{
  "moe_layers": [0, 1, 2, 3, 4, 5, 6, 7, 8, 9, 10, 11, 12],
  "norm_eps": 1e-06,
  "seq_len": 1024,
  "train_tokens": 566600000
}
Below are experts of layer 2 (counted from 0) of a mixture-of-experts language model. Rows are named router (the router's row for the expert), up (a neuron's input weights, with its number), down (a neuron's output weights, with its number) and show model dimensions 0-39. Each number is 128 + 32 x the weight over its row's rms, rounded and kept within 0 to 255. Numbers have three digits each.
Before each expert's rows: a language model's description of what the expert responds to; "comes before" lists some tokens at least twice as common just after its tokens as in all text. This comes from a sample of Wikipedia text that the model never trained on. Tokens count by the router's weight.

# expert 20
Word endings and institutional nouns: -ation, -ative, -ature, career, season, election, University, League, Party, website.
comes before: ", ", ": ", "of ", ". ", "==", "in "
router:119100139130092105085077092155164103179171141102161095163147133162136095145160148092106102099139153079120140139126140155
up0:135113152146158120112107131130124142145179167147142149183133133110130177095127140130093151095123132180183083124138180055
down0:150093160132128128133117165134103080124137128135148109147162125060143106106092128180129126134155083132117134107147145046
up1:171097171126077129102102107158153142195141113114093145137132141175131090099145164095141151118105092126112099143148205125
down1:023162102173112107125164111064099115108175179109050080154116131104164159149156166139173140100131110174146097113157110144
up2:127147113151145116110085105088164044102175125139130114121156146123175111137179170156103138131124108118118101127153128113
down2:120145132142136097168127123102110147146104170099145130117123182167153097126157212132167138102074096097162122170124120077
up3:083119077178117113129115111150102177156173133148112131123162140188166131087132172132103086153092159146101155126105091112
down3:148148169163141144122106103165144110076154137167192101129104221086137182132145122131140159149116100085105125118142170124
up4:103100057150144122157095077159137119168124110126115108130117111136168074166127107118098108122070101093068128168065058164
down4:135141175132155126118165088108173100153113139093124098101095075171145091134163124116157137175145155136123095129104101104
up5:133149081144114072158129151123202141122131126086154159150146097109132069142117109117079120107112119099077163142144108069
down5:144110127123131208154116155085113130141118163118133104120159128150153139142109124131106124147171119167157043106158092135
up6:180132070094109079130109142147160135138137132143144198150118110098177134158129176049120141130104165142093117127139111124
down6:149207123133133101180157149126105171118141199126071135114115096057099143147167145115126144141150129180098181101152123121
up7:075162128129105157077140137164128172082072138169151106160117091127145148133137107151128126096167117108126135059145180067
down7:128099116119124207167141168129137080088093123167118126155068105105070083108127150112103145116052120112063153120131168129
up8:108170118113109099180107147110141115153142112106122061113121111101141181152152174115106142133108148137087133057140103113
down8:172122180105161113135069156126101132111128107117109130092099122141167138113106129135093081120084136095075091145096106191
up9:136137103116149103196125158151107167169026097150093157092134137152131135096056090105185110103131127153159146164154080162
down9:100167130175146152125140138095108136084129129162144125143151103142201117071089122129132116081113179069095151157132189099
up10:128201136139158071119149089160128125178104179105152082136076131157087155158091076135122171097123117148106076138125116105
down10:137147176117149089160175151144127116125104125111148111144126084211125158143127160109066178131123175100148097079169140101
up11:135170188150149101110131143197134073167164122151124109147112148113132201098156126107181098107126122119121082101127114122
down11:120175155123127112133177118146148120067092091169171144154148130137160130117127108130183123039123137128100143097179113159
up12:152139155105134082108143108157216110153150153056140140169110169114072200133128118216153188171114142090152163102090076147
down12:091150128110124149129100155170134095138152149139098066108101163143108104160091164108114154148159177152161098105195127131
up13:132138124156118173146084147076105159088116152114120171130117112134085124068116127147085125088181112159182141174044176157
down13:145167089105148142150105145168182184103113138139147085092115146123040151121091094151127081114092119081144135086186143161
up14:146140112100112153065062096162157106172121120088162123158110093123147090125159143083159078148119148112175118123125159137
down14:116141151123145122165127101057103112090144142145095133150130103121126089082167088137127118110052129156125165087085118163
up15:121115098117093096091152145156131127114085152134092111154131156165084147104125126080134131155147142120191141163112093107
down15:134100150044153128127124177169144125139148109131183092161064129153132072131103170150173119168110151113147116073116094087
up16:141132201165132119151108097065181124161131190192189099166173143110108137120182131097118128131105103101147123124117178099
down16:138135149093156093118116169131136155080087098113097190075157119153076184151146103109129136089128068132150134142154112076
up17:092152149112123107164073126195181121111146128099166164117158099119109182148117156121018148143149180149133108104107105136
down17:094122115147146144116106152125069120135046105127090162116141102130129145115123101141150101158093126130157120129149175080
up18:135106183094122100123134152153129142183160160088114146154095096116131106115070140133067110129128132010135118124150122136
down18:079095129145050116128162155117149169124176086151124115107095151098162058116162091114153071135119160102135101092169113131
up19:162133164150156148155086110185131140121135138107177128140110141152131069117144096136068167129114120108131120161120115154
down19:124141126176142112112141188087121099149181091133096131054144199148143132107096174170095152181213089110069156131103151150
up20:135147149137118098162110154113105102124097191172133119158126099160163102180120133132176152148156046114135199100170161113
down20:131133182153144121140154139121110113111140145135118163139099188169137096100107123140101115129153135128213106129172156115
up21:149097100132103133141128093156178060156115163147122169142121127127088062104134081157218152117062114123127100149108187146
down21:123113170092149138087132159086103122125089126111139141131147112135128080169052113172164057101133134090166162129177169115
up22:090134049152077143113080129177126127137156154156163135110109142110133114148078201171139116083119157119073100087252109118
down22:132106102149104097063140079108143138094178144112107163167163154104107125157159103076147130126106179147104078171123137083
up23:180073132097114085104086134152107158189140130144126059123117149119099138137165136077164126125110127132111083121076104105
down23:134144157078172165114129145153153101157192093099123162136110166099128154069151164050165106128114079111143147081073139159
up24:114110103148118128041106135141133115122096130146126120097099148150133157139141145095134165134158174094100099126110113118
down24:112147085127095161119088125143124141097174117146110097125103139108077153109106094169090134159120114060134158158110147106
up25:107181120109128070122138137153130174134032145145151129145126199144083122053155106151117108167100178133103101167131108141
down25:129111131106133117107106149055144190123147040144098115142072117125118134159134118193114099117133172130140081133185062130
up26:124090149141067090168109154142179095097163112147112106151167147154126095136088092114070102145173106068067086162159150159
down26:122123146136147118062156079098138167139147167095104161171147175091095183127064119143129096112169093087100136119124105114
up27:140154161130136109080055084037178147162150125128158139119078118112169149164161172117148082129119131105124122125199157139
down27:208077163127137159106096113144097104093119154184137086058134153089140151153116064129135140150117149112139206127124176147
up28:144150092093121082119069127149130093106184138146147125118129077163105100099111144099102132157165142087102153148119141186
down28:153126136071140119162183122146119100084085142148111090121160097084123099122097067071134115141144157138125128181147130154
up29:162133122152131131086111159090071118166177154129178088178143104122155139189134133094200119118116151107062119150132140145
down29:176116172110130154128117107089153184181114160104137125078124090123129104186167112102161087125106166160128139162138056120
up30:129080174124133080113125132172102111169154126129096122111135148140186146099110168098140186160156189123151092165157093173
down30:097107151128147083172138142107123134132125130125138139139153173124109082118171130129157182113095148106082096163136171141
up31:163105129110091153102119104063108121142170112067150112113161123123141147192169146138152163116164126147173114136114144162
down31:116091117164144201104162109134124214174152111090107103124131121137074126112081152130192138124119201113143143170120124158
up32:079099136096059163133107144141181114114090124177118045156069174153140134143092107133132121046081166054088124200162096117
down32:139097158133114109079127125108170165125127141124098181158136135181100099147177070144090193122184124161135134080132078168
up33:136117085150145161151095188082148149144174147051128165140143123139084127149146127099077100135132148088113093109088063112
down33:100087107170173143136125101092135084133124139151108152146109107167115164137188171132148155124139118136171175164131193076
up34:131076145104095131210164094144149092085178129147155073130181156126149165158176104064150148162139114128113160125123157083
down34:127146136100202154084064104144092076139088134088149192114065158148051078127070118085131091114139103136190151134142162117
up35:159155102123049113137080169169159153126121123115159100174119149133132153152115069097172099177113124169144143157131079163
down35:130075155075160113080113155095101104115122105143134141124137115142168124126136136145158129130127089164171078139122066142
up36:111145154148121107149123109191113142089095138145165114163198143135095095095187109135078104144134134127130133176083141115
down36:133113113147164145073156111136127126102161125159143153089177187137129159107114141145166152090140164078133092164093120181
up37:123108139163099124084098114162168162089126117112075118100152101152153143124179112096130187114105165132130139127135106141
down37:131113128103071137132102131139121165123146104147151069101147116132130184027125098154104133151107080076119105178075108080
up38:092082145170171076138095126117140137124166108081093094149129146143189174075117049139117163090134150147146092190163110137
down38:126104147136144180182146171159098168102143115106122156121118091138145183130118081072128099132123126097161138114118146176
up39:122116086109115125159134133123166143123143126070089060071134179152118000102120105108092144100150108118101096094110182147
down39:119150138091122097127122126139108140137139116128100097117072151079086143144089103109067055104152200133158154106170163098
up40:128100158139121139148143153155131200140131157138100104189139111166124103121165097041105100142133180116166147117116146104
down40:162056088116085129124180173074137087122105120140127093145098117132193116157166126174091106104136172142132148096171132102
up41:156154115115159151118126114150110096177102113079099129100086099140161094113104126078130122121133134087132140143115100096
down41:170167100137135110144181118096138113161084167116073143149158081110149110159135135109119151139066106133132045154167135167
up42:102193154078116136095104125212137095127158123061040093137121181124152162126163160073119185088187130101132097099204056118
down42:102116146191129185134137068131090146090166169159066113090100158153138129141125048156107150124106149178113152162119131143
up43:074077135186109071140176116135150144146103192056089103134103118119136118090104154104083090150160173096144106104119101153
down43:150134147095127127104152120107113148119152155142098096121122078114170059089168153142110075115123116094096091136139109157
up44:168106110060137129114082148160192146160151095166094128163110095152128092156170190130111172117088107203129122164115145146
down44:159161132138140137135132150144130104116131097121138185117075112112092103134197061148109154091097060093103103098138143113
up45:190101142158087135082147187113152147169142126095204164130127047190145106120186108118134131128125175093165110119186128131
down45:129100076106107135104206147091067177107168135116130096210114136100152122125146105122169111110088118142108175162145124132
up46:133085135117117142112099110112161110120149073150129178183150101146145103125130113079089141129115115114114123123122121166
down46:107092157101123057153115144080059119120137130091097113061138098063120147116153142145101125154079115109138112153123119144
up47:144034167103064126043088066101142209138115097070129139132129112095125115132137134154128167137116161132135165145174119145
down47:136155139157096158193112084079152152122160135143128109103159081156157155163139114093146125114102122210154152207081085204
up48:165118160138137111144101134148129174054177150152115079154123134122088088138124113140148048090146174128113119113085148091
down48:130142090163099093149152172115134116079143107157083140091170135098135049142104129086104104164137145084120150187095109148
up49:168150148132147119100074130146134151180109061128134084174167187169108087137128118092064155139099147136092066167097129150
down49:102127179144178068128126121118079126121146132125063089122171125152098066118137117088113102157075107201108160071142213123
up50:109155124148100123104135137164084090180112073135176120138119135154153051112079123086133119075141138087161139109157157161
down50:126124171110153171123184176121078124180126075075118071184107097121141092063080135181156129134144141141123167137160132134
up51:090105087161083106133140143142197139158136174161103058156143180135172121136141119064118122085152143122165177164146136125
down51:111080091131144126126164105090143150088140108136085161153106110202107127092101037146167132121091101119106186162150119085
up52:101160183122062113130084141139157188102201058122111153168098150161107094158121140139147103081115104102135169083129097190
down52:096110144115137105162123117116196134173167159104124136103140103150097161130064177109065163137117128164128132113119107131
up53:169144152109160109115122142171110088139136164121169131130135082074144113176146161067134090152091083109133120162118128147
down53:178141090116148132152097117125109137111144115132148117222163142145126162078070184133121181183141139150117133102143164171
up54:119057106115133151124148140177174088138107092107136137115139161143100119107095138113146144059065165162129106166153177100
down54:126148162138164126146129117068125161119099121155099190071166109077141145107127063148094141116091128064040090089135104141
up55:121082103116087138102116148109169112152089151085123097117087174148088120115149104151051138127075121065180095149103121114
down55:089163203147150140114136123093126124135165096145117141202138101123148130141118116136091143119127134164118128099111108168
up56:147165121171129108113108099132178134124115130097111104099136100159090182072131154123118088122179176120088184070105179111
down56:127125104090164169109170090116163110114054071141101077102087155149104091172130068150072098158104108151173171105094113079
up57:105033140131125136112106176179127136154084110169101071133121136139138128134129199099189143126140151094124149124131142107
down57:120112131161181060153118170070090098148098100106126137141067177116127201112183123132110161122088155084079120138117135123
up58:138153114167175130101114134184058124165177115111099094132135135082096165164109109080137097225113147108148122121128134139
down58:151113098141120156129148100121145146143150095075126124107109170123125127111042113083112151133133139127109094139161127119
up59:161123132086115102173089166162146113133169096120176122131181122110157134120102148113151113128163113114111146172080103128
down59:129116126144133116115137164063076162117105101126091157098104110167112107142095122085166145058168075145153139164167115109
up60:084169131155117102113083116141120133108128139170155095150112092077163162130122101067142172108098128160197089096093178178
down60:097106120100106070117100097124148127146138135108150171158104104159142164097106135095127126141115097113194101077080197125
up61:171098130173129147112128117090183126121131081094159120228143130176113052079128155162115119117151122130070088129141136202
down61:105137096107109153117158157144174082111102116162110133136095086124079159108143117150170091145136131129151078118117130121
up62:144129157156155120111155112203125175157125093091092117118142153127135142167102137138074049154158173137155147185178121095
down62:179091132104121163125157127111068114119140114155147117121097136097168129168166188132121158154135191100139137119127122072
up63:151131129103127109075102144112126094147140101116151141177132154162138126117128069140167127124120133120110096105125149139
down63:116111105088124116157164081113084128112153168108114174114091101123129062119130128121168101122139079167103161119099132089
up64:082119125157141121135116114164067100120163157080213093121144134145119175116097100125107115136155120173158117106145204132
down64:149157118162142123162158135053145170113136125145139174120094136120175132151199176103104144159097135153065156180157067209
up65:105142118163078099104126123134119132150074131158132118114155118189131130105188102176093118147156122148138107223131080123
down65:140131147133205179127149117116136158114089144101138133145085126141156122120120132123113090146127131141082138171147122144
up66:151139115148137083132125159158125119149104205135092095103139151181059111131146117124112143146152102153088134122129160130
down66:108104203110159143137162131161177116097141178131110138145099092145116141150141173128102087114168206123141121128166124176
up67:103091124133111072139083157141108140144099196109138112157102106126134156132162133149159093128121186110103115183132107146
down67:151166128161114123192150109128143093130088049104144130103121119112129107144150088132133164101125090131119076164144098138
up68:136144121137130080112175120195142151132145125083128079149154165128106128183130114114204148143177149132118136178116120096
down68:121182093111120174122163125102093122102193128151167141126100072121130119167060140114135093155069066152171129093142127129
up69:147086174077132124104129080152151127148135125157157095085077247084147178094139093095123158160138131046095136114101169134
down69:162111157128138132141138177085111117060171082150128177103133103178156103101144112115104163175109086101148092123154121091
up70:162126094162101110138034083145104126148146109081129097138118091140135107146144112089133127122104070139125177140046185134
down70:110154165117192158165131149099118057137137152140156174084097161145163163129101146124096086140146167138122099083144105144
up71:145179117144120114140145171124138091125102100095155064151142104126133108154128151167142120087128228179198101162115134130
down71:114166192108171190151118115154084178135171111131146133158158156138115140103157193156174107160143181174101128141103083162
up72:157090112155126134107127113085125136086138090135132104105122127092136198104160121141099120108157113129144091137051161144
down72:138086154131133152144140137064179094163192122129117133073137140139088103123128132059068086148092163123127137019111063087
up73:163094169084133126077121085160114121146143144107086102169126135086160135110177109135140113050161102125110183114114179161
down73:157078147061096154107178073157133119109132156092150120122133082123163098174140141163171124152178152153175096203120193116
up74:179123159146117154129176089168125112133079137118085062150179086122179142119152151174114177136106108115164187144121067160
down74:057149166129113137102176099120159136135140157100176082141135112152168136168145140162140165131121108161099139103102170138
up75:116107101141093128078022123108127132143111165093141131091126108203169126115151140128106160145143141133155167126141099109
down75:102103077125187145189100133094156105130144104112158161049123118113155140107121122103143146128063080084186165129113155154
up76:114095206115118169140143117171167133133109147067144140168162144112209087134084134152093146129124128068153123138137099150
down76:073143123153116182156182120128131123140149125108114164074169133168207175164117139151101168175098136112131078128123114098
up77:127076119136179150107089201168098173134148118174115116097057094146123113151124132099098148075121104178156080132156110105
down77:146167160133163075128134100087047067132068102076069134114072145083132138137118105112085114087110085162112143150077115121
up78:147112104128146125126082115127092195132064142120069097137123095108115092130123105128152108159148084116112107164187097124
down78:114157098096115125091148150135068117091102140135125229144139161194138162111123110173085064141140128125114134165098125158
up79:103105111136145151137115102151147121164126165109106143140151029188104141162108130101103142090135156090131124088136188126
down79:101108137165177177104206155135122137104142114132191113112129162154130124120129164127182179135161163118103107144064142123
up80:144145146126113077107076129092117098137117088091111103180131152095156137137082125145174148130111181133126075182133136158
down80:129091122136133136140086079103095123120165096118102139114145121086109118107123091129121163068097073149130125113151108187
up81:084134108143127108118118098104176135157143153115078048152126174107129112177125141132127144138108124152159165101110150150
down81:126125148122128185125123121097117171132169093108175139096116068133166143186136089129126117053101170101106125139148146112
up82:112076143089105114135130160084140148141145174120149171157105137154110111168150182130125111114118082138201138080083137175
down82:147171167131105114071105087200196143117162134122176110134121099110132160126108124130127125144182152184158104158141133121
up83:098148149154107135100145216128141127133124134118147089094128098105072155145147105120086134127151111109116170078084146129
down83:102186106136083154164145117070106080136112117115116169139152073085123088060126104150107125156077175114182137133075121072
up84:064149133102111117075126144156133080112125076059097083160148107180075175105141107130123164138140129140104190078156142110
down84:146153058101094162175104095112100104164083120127092134179114122119119127105133129166105065141156150186132146106086153127
up85:139111148156059152132119107141156159136131138168134131119191108154165148143200121089134143129166164127107151152142113093
down85:179118113119134107120139119147170150085087133098128105096122121091138150178124134103083143170166149138154110090146074133
up86:110141152135104108120121145115145048187170121092197133142115122186161115080162123123123092145136110099168147177128205132
down86:134117077115151186154142136143168119133111113120086076148151073108104164124164138180107112093122180173142097062129099131
up87:172130043124082142103158108087140088157078172143123122177182165174055095122168123137075095136122196106173200153106160138
down87:133140127145133116110149052121163087150092112125149138090096081100109157053076113125114127154086133138124156142112113094
up88:175120097121127133135065079080180075146188162138108125098106134165150147088166133104180155162154164130140093141131113132
down88:091080160089164098133121115127135092100151149120120145084141129063126182161141118139134174142129095110202109059140129119
up89:087138142131129145077129124070159096187117084138150144148111133103106095091145130100114187150113166142118079154125165173
down89:145127089133137124089176141091102088132102099113094095151117155065062068140130147085146084155095125130121097110138134094
up90:101104192161134139129092139157182083146068128095113151135129129161111097184106151161152097137126166120129148069104193162
down90:125110122111035128147136119117136090161068153175150119187162123169114129058159096125148183138154148127162106128149157141
up91:091101181124101148093119158182183143084111100082123126111163116083082115144175176079111145135180107161122151086085154101
down91:115110138119075121130147131153027112059147143203143139179127119199143112111117068114156122085055079184090078110146114147
up92:162102215144148138072109094172135125141130142051066094160126171113154135203154122152137119180097142125149120038123103112
down92:154151131143173096142107114165117159128086141100068107158100107108211108192134121138078143197149210130145087099107087117
up93:139046129147129187091079121149137152159161066140089131172127148151162153119127127141151136081153093147121111087083112150
down93:073098182117136157127120056096138084104129131137111090099115096133171177165125133115135148084204151086090135122141089121
up94:103109124085109098124136111135123134149115099101116153127103163152182094154136089110121125150156168101189141107122147133
down94:114094155144161127166139109097181110130125121091101182141082143109091136144164197143096114189146106152075181152117101098
up95:125125181100091133110050148126178077103157101128156095164097152103176109158123111124061120149097082172133159185150101135
down95:219111138103116151100144156083138082137147138127133203100134176093175146192095131138158103153141116117137063157181169144
up96:094124161141148060129114147085123180196117083034116152134180072117133119101083163084123114123120107118173173152059103116
down96:113170154153123112163159104078110156116136114117133180127112185121153120095064135160105170111118153153148156144070111112
up97:105176089130121094081115116108100175142177105120165120151189114135167125191120111093099124146145101134137149126092138160
down97:143170101065159099137190166115148090102149070157118129154112143080131159144150128140128156142164178108150126222138135132
up98:151089133159118123036167119092114137077175141095073125208200160142172158171152152110157124121130175088086105122088081187
down98:116109082127039191140120105140154132111080176150100130149095113121171179119135183145095133087063115112133186126160133145
up99:113196105251108111121095065138169092175173118087176061131128135117117153090157111087163152154134138159116136117128145120
down99:106147085123174148144133134065125107137109158131112158040148111157160068087098141138123181179122161089190129131108165174
up100:128118093144148109140110122172129118120127121119170163136075154114174137188127104161149185088089153064150100156144153149
down100:070190188093137103113167149120118148142152133154142121148136149134162186152094181101174154165131133173122103121116117147
up101:141065122094162105109125162145108163176090105130207123093183155144096076162104143119109092134105144157137124134176134112
down101:086178194094157152172104119166088153119074114116097134133113176150117148118112176147123140128116103150115114158084103184
up102:149164171115153105142150126119141126217142127062128130189193133123118152066154113069151149145152121155055168113115146210
down102:129137037103138151146175170095120094128171120112144131082157137148154134092120124168110135161115134144175142091096147146
up103:139084169147094174104113118112181098097095138120200165068164065103142187086129106103102169102190160159114097138116130168
down103:139117101147126193141113187111134116107110182160173101110172165125154126137135121126192120105114143136151079110110091137
up104:082137138166104105049150172168149184096135081123134132135200105154069104177098132139142113120120131108143128146118114124
down104:168148147114090138112117149101151166108073121155089143083104117178133149181072174153115122129180133118081136122099120138
up105:111128095106182072094109207115088117133077160139120113114179074096133126132119124141120144117154166124105124124140109162
down105:143162095120180178100133149137151146107126125128164158148153135112122128119176205136096122158139117157104167111103126136
up106:101122112087134150099100123083159122102096131088170173140137146136128132126150135132136119094167130116133144144153115073
down106:095117132134156102167181155048121089145143142112135157079127065150173088125111129135114143080157105127142088128120066120
up107:130120099143090121118112069155084116157100168130150122129103168175151096130130138074100158091191167128149213161154139178
down107:185113178099150106113142129142104117102158168145142138100101156043146132130117111134117164218083175186141136108086118131
up108:114129143077129105076115167189225081166132133120144092155101068120132139108151084163145120120142165135077146113148112140
down108:139115134084102187137135140194122124102094108160109143048169089117112075078134130140131206125195129117129074151176141072
up109:101216166118117105134136136122138173181155134129106121090125131210119121202128120149179139169163194090158104130094155102
down109:169128180088199117147096152154134176149116080131132099194115180153060163108126095147127146177161103080105103147111124197
up110:101125113133130142090100060129189143136204145164149107169125119148097155144106188065148101118145109102097142148143133133
down110:158092160188112148154108079102106089131151072123162129146133168131141052126129174100090146087156124163138121147137234131
up111:128080122122129084073126148139115066113104126099176158156137095094164085198079089098137133086134102126203118145088087167
down111:159139118210131128164126135185133121108077127146154135107117086069123160110127126127072128123122109129189166105148141077
up112:128140130095119137097085168190103138140141183133150080149130151119156160117088127081088120128163097121148101140158111153
down112:011145246170112088143123106112155144119146156146131141119087102154129118149119112111130189196116098172116173137169101181
up113:100087161059129132117086182118136134148132091121128098123101104115122133135141080077069121106137118108089116072086104131
down113:143144160116168153141125125081129058128170123132156076134083075146210113135136145119134141111124135121165164104069068148
up114:130175106154110079146153141131204129165128215129084159128174133105061097109151151079083145165177103117118168146142138070
down114:172164118167143138138175148105168182144166075134127107138151110112102148147128095158073116131217162159075083110040078036
up115:098075107128098158069098121164095110133131205121162075106164123134138129137103166182116150152131138174178113131183147112
down115:090082115119154100077123162121153085086155156149172102101085107194123111102146138149072171171124093112123146086117088111
up116:123124141164119103115051175157097130136162116141096168126152149171127169173129089087100065111139040074169172078099105183
down116:110084125141161124196127133152145125152155168117207150120123247102081145159153152115171149121151078157154143156108145128
up117:109110091152107058151160135109196116131136110073113116116134147200099139108091147136137068125071100099112136124073130105
down117:112136129110134122134177139085132093124130030160142172110120092137118121163159136147169133140141176128095134154161130140
up118:135148102108172104081101090167108113138168051147125133107207109159150085130191162155159122030151114130093213150099115120
down118:182170107137172105120185179092146086121174158124125137142101170107129119155069093162083128142094071144111078150138116157
up119:123085135129136096140102096137145123157142170133178134192175145139140109144068077137122148113117097124122085181102092117
down119:095126138140126129134157118173156114112118132088074122131058090054127137010144108126106155149145112139090105120134148137
up120:100131149153134132123106090170112151117172141111161091067070126126165112135111152101137097133055118139131084116108109171
down120:139105148159134131158105193148126127129087091179146154121096144031129096146154116163112139100126134179113153101119128222
up121:128198247150117132140117075201101107132080107114115130114134144129134100121126105141110129143160147152164122134126163118
down121:109096126071129125122093099069121116137100132123110102122097096150086122180111163112143128197126140099119147159140124218
up122:151117112135076125154155118114099095127128171169249141119121120113147093146123051159107171119134198166101134146154187116
down122:157149136122160139083112137128101163113108145205120106220196088164185153126136149079111135167154126121139103124115161165
up123:116131162155132103102154139089147105127174111109096111190129109128132121167196184124134080171139148093104130091137067148
down123:148154139043099157123161125160093070146092132113120131169172093075125117172087103105060137108132154099129205125124115130
up124:110121180182099100107071091147143119160184109143105093166157094104092139143053148163136140145148154111134147137139120191
down124:115086141169146122151118086164094115151095152111158136095080003142043075149074080097144139111131085148103168142166113140
up125:058124153116115140148085138082129150109167147131181112144151129091092130102125124107142051183115099177049093112118096130
down125:101117149147165130101131048076156150106140187121130087132131144110064107060096112151119086112095101149100138178130114149
up126:112087158124109071138138139164143073100116144123116072158101147120099066105107174107142135121120165128196178120153063103
down126:189131170137098103128143113137105097120140137161035140135115149110116071077096119145076171213189125179164118102122130141
up127:124159216128098088134091101164111155089115111116101137064153121189152136169142129182190090095152101150183166146118113131
down127:104162181129151107174128129149114126141165113141124069107116107147101158099156095140116122131089133172174141128085116104